config.yaml
n_experts: 64
experts_per_token: 6
d_expert: 32
routed_scale: 2.5
groups_per_token: 3
lr_router: 0.000672
norm_eps: 1e-05
optimizer: "soap_variant"
grad_clip: 0.5
batch_tokens: 131072
seq_len: 512
steps: 2878
dataset: "wikipedia_en"
Below are experts of layer 4 (counted from 0) of a mixture-of-experts language model. Rows are named router (the router's row for the expert), gate (a neuron's input weights, with its number), up (a neuron's input weights, with its number), down (a neuron's output weights, with its number) and show model dimensions 288-383. Each number is 128 + 24 x the weight over its row's rms, rounded and kept within 0 to 255. Numbers have three digits each.
After each expert's rows: a language model's description of what the expert responds to; "raises" lists some tokens whose logits its average output raises strongly, later layers aside. This comes from a sample of Wikipedia text that the model never trained on.

# expert 38
router:117114144154084144117150082153121096126142152156130139131148150127107138124109078059133116125107144171071150149099144145141104126146128160120156139075105108136105150128131040160107154101101148130105099127117118093137108141109146145170125144171139130130114155146137146144144135116186133125
gate0:108120104156141115117101099131114115135119137118154183124117151144145093105103138116119126134137155147139148144092112113110119108137134186124111116214097157155100164160143127173121182130126132134146116085095108158061144121167130161134118123123129109116149137122149103147136135142116132108
up0:108079088155129151128139125127123135162186129120110114084120137127118164177135114128135190113143152084133119138108113142119125125147089073121093119128119111156121124100142145149111104110154132107148107132133136125101096142089138118124184129137188113120135110114102191137193125086108158144
down0:115119129147103096147158169144152153132091134138102122073135129133109139138166124090150171107054122098159149113063135121100150136142106137165114097138099147140109128135148152170117140086127109092160123125138160167104149149154166131108104177155118147109094115145146130107116143153145091162
Head nouns and agent suffixes. Common nouns for people, groups and works, such as team, album, season, coach, and the agent suffix -er in snowboarder.
raises: "?", " (", " -", " /", " :"

# expert 5
router:127083165120070166125125125131102134189137105161137120108126114127151089142095106131090144124161127128113107138102151142140119131090112140111123142096127102122100156151142126092072127080122161087118130131111140135145103125141144173166125129157121108128140109124150138159118125094141089112
gate2:132106147157076105160140136143129122172120122158096125117122160141146099141074122142126099095163117117084151125157122141117101140107074146104082166149128121102081132137128129097105121099124152133128130126128121144100102116100099132171150177147122111175154127109133129132080149144073117144
up2:156127111119115145112098140163140112101113168145104095121165139150154144154136095147136107123131120103076150130103122122144095140176137104119128154179117150135106129140133068093124118090106185106179129124114130122146134065134101128106111112144121134126144147102112103132125137094118129122
down2:147112097102125147153144146093096117101138123127129136106124129128136102124090178183111130086070127146186086126157140146093140120095126173172100119118135122143108117130118156095136096107154118181144143114106089116152127140102152123167097158135132146083159104137086162120105131146140127108
Table cell separators. Pipe and semicolon separators between cells in sports, election and results tables, plus month names in dates like 23 March 1990.
raises: " Source", "ised", "ized", " ", " ±"

# expert 59
router:129131103112129113096178117118145154133102066139125142110126179139144105117136123142117110176121130107120098130147131134136148090105167105139133121158121120136115206101138102123125149124136133149134148115132086105128148090128114109124107118143121117136139126128102112144131161113178126121
gate0:129132087141122133135135138119124105130117146129142090112156112138110117185102091172125123123129154121138113180145127171138136129153182126118139098078126118145174109079255153098178112103115123151132138091162095143118127103123152140123152125133129082138120100137092151115126173140091112123
up0:137115169180137103105130170143101158119130124104113181101110168126120127088130087105127151159123124146111111090124105128109116095133113129123115156171176110094125152119092116131089107122121112146095122167120130125158123109132166116133127112181124132156142151105119114136116153094171129144
down0:141135105148121096101131120110136147120053150096116121100133143090110105116118111120185159188101149157138160119121116144123094130154115103123190103142143127156126096118125072136142113140153097118113167108091129173142168132149136112134122101127108109142140133133153123154080128131113086126
Colons and first names. Colons after titles or infobox fields like Order:, Released:, and common first names such as Michael, David, Robert.
raises: " the", " its", "ney", "ify"

# expert 45
router:116120113110094103101126137110052103120138118126107130161132166130138095123132158136101080106129127149128127113109135137149111103143126143164187109145148140156122141149125140125127161174108187152161134098111149147142119127126155105132110119142141126103130073154146120156138136132163115127
gate0:116123119114136139068126162114105149138148123149179131167124111119110097094103142143147155118148130123085101166129133129129172109122087133132143162170136110177097130142105118165095128124123137125155116106112126136131103116103160109162128111131144132120112132115096106144091064108106102133
up0:167127134146137128164139125129191138137158107127110123176134111143143176140163127078138106120113131149115117108118114140119111124182161120161138133110100173136140102124104075112111173181142125195126110142180122162125145135150164169124119194120164135117120120126088117131136150148144119116
down0:084113099158125082120142149157124151131107056120113123157101130141098136115161134173119135128103104124139159125132106152109143139131126118140090123146156156080145153115140164118151110143125113157105137147083135108131121136121178174132140145132104132072160069123131176149100131160144111084
Past participle verbs. Past-tense and passive verbs after was or is (won, used, held, accompanied, published), plus "aged" and inner year digits.
raises: "=====", " themselves", " its"

# expert 4
router:090135135129145098120136129122158125100104154107138115167164104110142113115092173136138117126127138093102123145091102161176087089108106097094149104182137151090139152105115105135132122131123137170076073110115164084139077091100102152129131093133136153095122170145089139143104131134118128102
gate0:149130085132162117123134158090125128118106107096175089127152147113131103110103127152117130076173082080098117129120133128146133118147126146115178126129094099093153100116121113157128127127131097105091160095115101114117157144099187172126120116106105169109126131142126167112161117112113193130
up0:146155117103126135133102177100109120106121101088167081090125141132167124120074106174173123106171121097061131138141111097110116132095138133149134179129115136126116071104130115133174111126145130077111112158135141134111132129101163128110099132118133159118115144131144167105116096115149151159
down0:113111129142118113118103148172124144092174140091152132147156094150115148164128137156112170135149114140136130109090124104114090191130101132159112136141104065089103098112112142154129142176129093142114113152130131118099083155151176118145174120136128153106129162164145117112130163145127138164
Spaces and dashes before numbers. Bare spaces, open brackets and en dashes that come just before a number, mostly in date ranges, lists and tables, as in (1935–2024) and ", 1998".
raises: "=====", "====", "1", "2"

# expert 16
router:101069100122117144088126102087119161172130116106143102157080141130156159153154100162149147094138105091088123105124116133162143116127134163142172118174126153154108127116105130142137167157131107134142148109128119146119126095098153129115134128123121135103118125117121151134103183140089120090
gate0:148101126109094143123125090089086120157101086116112126128109137123130119099153129097132154126136117156076149096103124163122128133154106138163120072090146127141096153095128116144143111107113115124131102145130150120192126109131122146097144128095130140107089118155142121110172143176100174151
up0:117137138157101156115114130213149090129137160131119076118163099110096116095141111140144110126118105036109105123131138075099094132126138107094164133112140132154125151139125109141121143137141125083124163161087120106105111132152120084131153121118147093158154084112083147151101109082137089079
down0:139138112122152133077073122141111134136102124184110117117140134168097114090131146143114192148095112155103123093141143144145165149108117121163109088133130100160121117143176123126139157064148116143119148135102127143144162143131164093131142171148132134111116169122101176126083127113141103133
Sentence-final periods. Periods ending sentences (before He, The, In), including ." and )., plus decimal points and the digits after them in stats tables.
raises: "\n", " With", " Years", "|---|---|", " According"

# expert 41
router:140117126097076134144116102159074157168176133150130149167151109158116126148109123164096148089150169125108116140114116122090124120095126137135116157121122114155092161139124124137116139112107158099103077144118135135132101144114141133134130136149112156129176109145148180103134136123163100113
gate2:174140132082165103119120139118136135154102102154156158098133142142103126130114094162115120145148109128085104118118129121156139139160104147088092132153102109105141122138121133108131120135155143115107123107138134150078098117121099083173165124169156106141132112148100124131114151080107141119
up2:140098156131140126128168106147124102118096129158122143134104150138108131089164138114158133138100113131191136131127143097125118155124118144077111136116162105150072114097155150126085163174138113141148108113152144109094128150155133145137139164108134073139140132158098133119157116106123138144
down2:072079139108145111113132135162142120163150097140131091164120125096160108072124115116139139126093114158139155132126101118189161109092075136116090162156118163109133090100146137155107157140118133115118133106137121175090123136135094162099110128118127140150111161110120121123147160110156094138
Table pipes, quantifiers. Pipe separators in data tables with TBA or vote cells, plus quantifier words like some, many, several, due.
raises: "\n", " ", " whom"

# expert 56
router:124067137137122113125119104097175137125124131140163129139120107113119139118101094108123081160115152087133125139089123133166082089143119117131093172106111105093134159131147126157135137124119170170051096124125146132144119161125099152147121174114111093126122115142141105141155137112169127136
gate0:127114126151145142147081132100186124141105123141110145137136119164116120125092165106095157174113098102108128156116120172185160127126123090118141133203149138100131115144098141156137122111105117126128139132085081147106140147143135128135106125167133119134133146136169108101113118120144146139
up0:172134140148163146115105163118164079160121107108141157145109138139169126130121139085126175134116080118098164118119095148156121137145120115122135186140106117117134099173127146114186120069111125144105125134103091131118108160134139138108088135124128111142112096161170121083125127159143079141
down0:134146114135119119141124137140097136132140145108172119139096115098149134112139099101109165159133090117070145166097123117110123115135134112150120098157134092125131120180096139153124123174104114183121132141145105135117143137120113124100098137136113128138132130133157100131160131185117135104
Verb-governed prepositions. Prepositions that complete verbs or phrases, such as by after owned, as after regarded, for, with, against and including.
raises: " the", " most", " each", " his", " some"

# expert 46
router:119146129130086106098089108136124139116124126097132151106114170179118095129123150121081135138099139124131110146110108148139111116113121099112132114155130107113080146138128133111125108112151131118124182140118164093130075108107118108149153180136124125152173134130155105150102125150112101097
gate0:124126095152170153111053062177123127127153161103152150141143119141112111104138103127132082157159135137130151078140139112163133158106149153115105140112111090144135116133126144142103144126123157095114104118135130092172133156134155142098135087164136143129121133149130151099147146129114123113
up0:102100153120123108152096136124112108154158115093124156082107111117093153094143080123135120106172161146117113163130119091148162153141138125179143137142156142115112140125161125107107118147104126131163127145155074125192167130122139176167148119112162099096121119094129101147112103157110126181
down0:141142110161135111137115142125124113138177105154100155123093139102100145159106142072204121133149120166102116124112128144137099088123057136128155117150084130131143100116074092154166169095136090084151120118114140107120148157150095105153126130136142128208111159129105136092128115126134161135
Topical nouns after articles. Content nouns and their first pieces after the, a or headings, such as species, genus, etym-ology, Compilation and chief, often in biology and music.
raises: "aine", "ices", "ets", "ice"

# expert 63
router:069172114140137061118086121109133145142134124110147137137153125148137098156099136102130142141100107116134117116109154126204102115151123071128158105148184138112137152118160094092154132146078135113111122106094158143173085143148159129164133122132152134110113159133100120142088150118161123121
gate2:114076102134109147111104106160097124162123125123091158125111121100085136124124086124169144122157159152146171107092100132127097095149117130127082111089157149104118123068091130116089117127101104122128081137115125160128129157136148110155121092131145094145151124128129137112173131162115133133
up2:129163159140094136184093107149141110133079139155135147071099143102119149147112132119150148141108125178098084130165143107121148131133141108147130110182107110147143119161141103175166157134102171129154175103131149123098122120074132157132112095182128110148121162088116098153113150131060081140
down2:093117117159110063138158131192126124117135140080149141102130142097107127096142139133120090120150150134146148099126143155125095129131096099068114132081130122096153145088070123135165114161101121160135086097124137152096142114111148052138097125120151123203141112130137136136145110142133164125
Space before table numbers. Spaces before numeric cells in sports statistics and election tables (appearances, scores, ERA, votes), plus occasional leading digits.
raises: "2", "3", "1", "4", "6", "7"

# expert 1
router:156155058123147101136176098131152136138096134091119140103133127144150134184142138069146118126131095115120124144116136106131129115147110130103149125107092143100103138108138121149086128136067120174111140098119122119131141142156173175128152119128112133146125133121111154096092108118119157168
gate0:113129133156094121166112119130129098121129156095118157124158108117123138150138113149147142140126128164122110152109162110127130121119179102114141107255120095140093109126145126149125138128142132132099171116111118123172126176121102144128117110104114110133151096141122116142104153160087133152
up0:146112148174125125132094175127094131128106146112128154143093132139147137127158090146128099151130146144143156131114128066134115124103107119100117129116138099118120154108129147099120131143113136109105168094131087080158144120142135146135146126123095129164165115121146080155146159137113163122
down0:108127127158141160116112135111073132123136145122179161163113104112143156108112135132161123158148099113135114101113126123125096108105155133102115114145147109104134120156150057100091126155132103088118099128117110118132151125181177117109114142091105147085101101117156103095104150126144155132
Headings and open parentheses. Closing == and === marks after Wikipedia section titles, opening parentheses before years or numbers, and table spaces or separators, e.g. "== Reception ==", "(1994)".
raises: "Scientific", "=", "History"

# expert 48
router:081115131122115168118164098109110155136116124120129152153114144128148113151125117146129120136131126088110113129149117159131079115133132121146154123140126125123162138109177082126081152140116112128120096154157138124103115106127132186135103158113116102104105107131126111159113100076128133136
gate0:082154130155141158146121136121139150123128132097135120101102126102114136127142108152124089087133134138090135153121156140108073155143155129123116123125116101099149073106140094110147139119125134132115138157135114115159111156107123141103138147105123097152135138156144131196106135121133128140
up0:177127133110123128135142105141108100108145116173112119163160140144116139160141143165146092130079145125172117098127121118172136143157118113105132139168130127149140201145135138103101152159103173180121127113126122142119120121127134156113074136153154125163163128106111152135171086182123122164
down0:134131182127089062118121147151134140130132116154136128088112109150104122080113153183122151150140156089130110190144142165140139140148111133074115143126189139142113089160102096080160158095112148097145166099102126134122134129143116133180135139119100135113128114128135122120082148106168134112
Paragraph-break newlines. Line breaks after a sentence-final period that begin new paragraphs or headings, plus final digits of years like 2009, 1990.
raises: "|", "A", "H", "History", "Un", "-"

# expert 25
router:139131155115129151148126122172113114131128080139132164143154104123154118101126134098172135141152141148104128159139137121127094113108135148107140125145173171122153153126128100130103147127122125097125098153104133084103130167100159156163106133130096127133115165142110122144114132121148147125
gate0:133131119117143129119103140124167108144144132107082160128178136124083147160098126103152161136133105143072109186126067168140149123144107106142089137150149091085098129143080110119135102127167092161160164113124162104146131129163129138135125121130105175118143109138164149116087134134135178120
up0:132108131102137137091091163133129121174127152117107120113154091123109172117142081126150159127140091127099116127143082118122112123169119108139096149140134117098133129129139119090155078113114148107170101109150116136108163115112144113151141117089141167064112085150141135120127066139123145109
down0:093124116134123116123162113103145182112113167111148089158101123124098169120148096117140134115131108106167146083094127123123125144132124078118132136141135087060135086159093094094145152111135111151178094133134108100108153105104133117078123074122122117112139123158121126131148118120136148133
Clause and list boundaries. Closing brackets, commas, line breaks between list items, and conjunctions like but and and that end or join clauses, e.g. "(RW)", "but is".
raises: "\".", ".\"", "====", "===", " seen", "\n"

# expert 6
router:088120159091088116109119110102152156124129150119166142166134146137082161158168153151094121148161112116145148153135194157214164110123129111128109152126188086113094106135146137102125143127139126132118108124147139127138127130130167116155087108132117081113156156158135125157123158124175124082
gate0:107098098164157112109110090115096114089119091093129136168176132153100124120144139083125115144165101122126127147140121140133091091166093163137095131169085131139132146094168096160113120102102126111128132088101132161105150145147111103060137141118125128157176092134079116143133146118123128144
up0:110157135132138119148131133164158124163129176125133137141110119076151149105127143105148105134083164140111109110121074119088109122151141115123154127123166102080163123130153130140129140195098142123100134154107141084167126106128100134140135109134136114111148086137140084128135125102122115104
down0:144137160103109130141078136094165126125154098119112098123144140145138106161135093112168135094121177114098076137139152101132117119133117141127149174128162113133123140130091147094144127088136147107114127140138137141102101122124122130117155142145106133111124114083108109099080133136190145162
Leading digits, number words. First digit of years, scores and amounts, such as 1 in (1933) or 2 in 2022, plus number words like one, three.
raises: " of", "9", "8", " run", " image"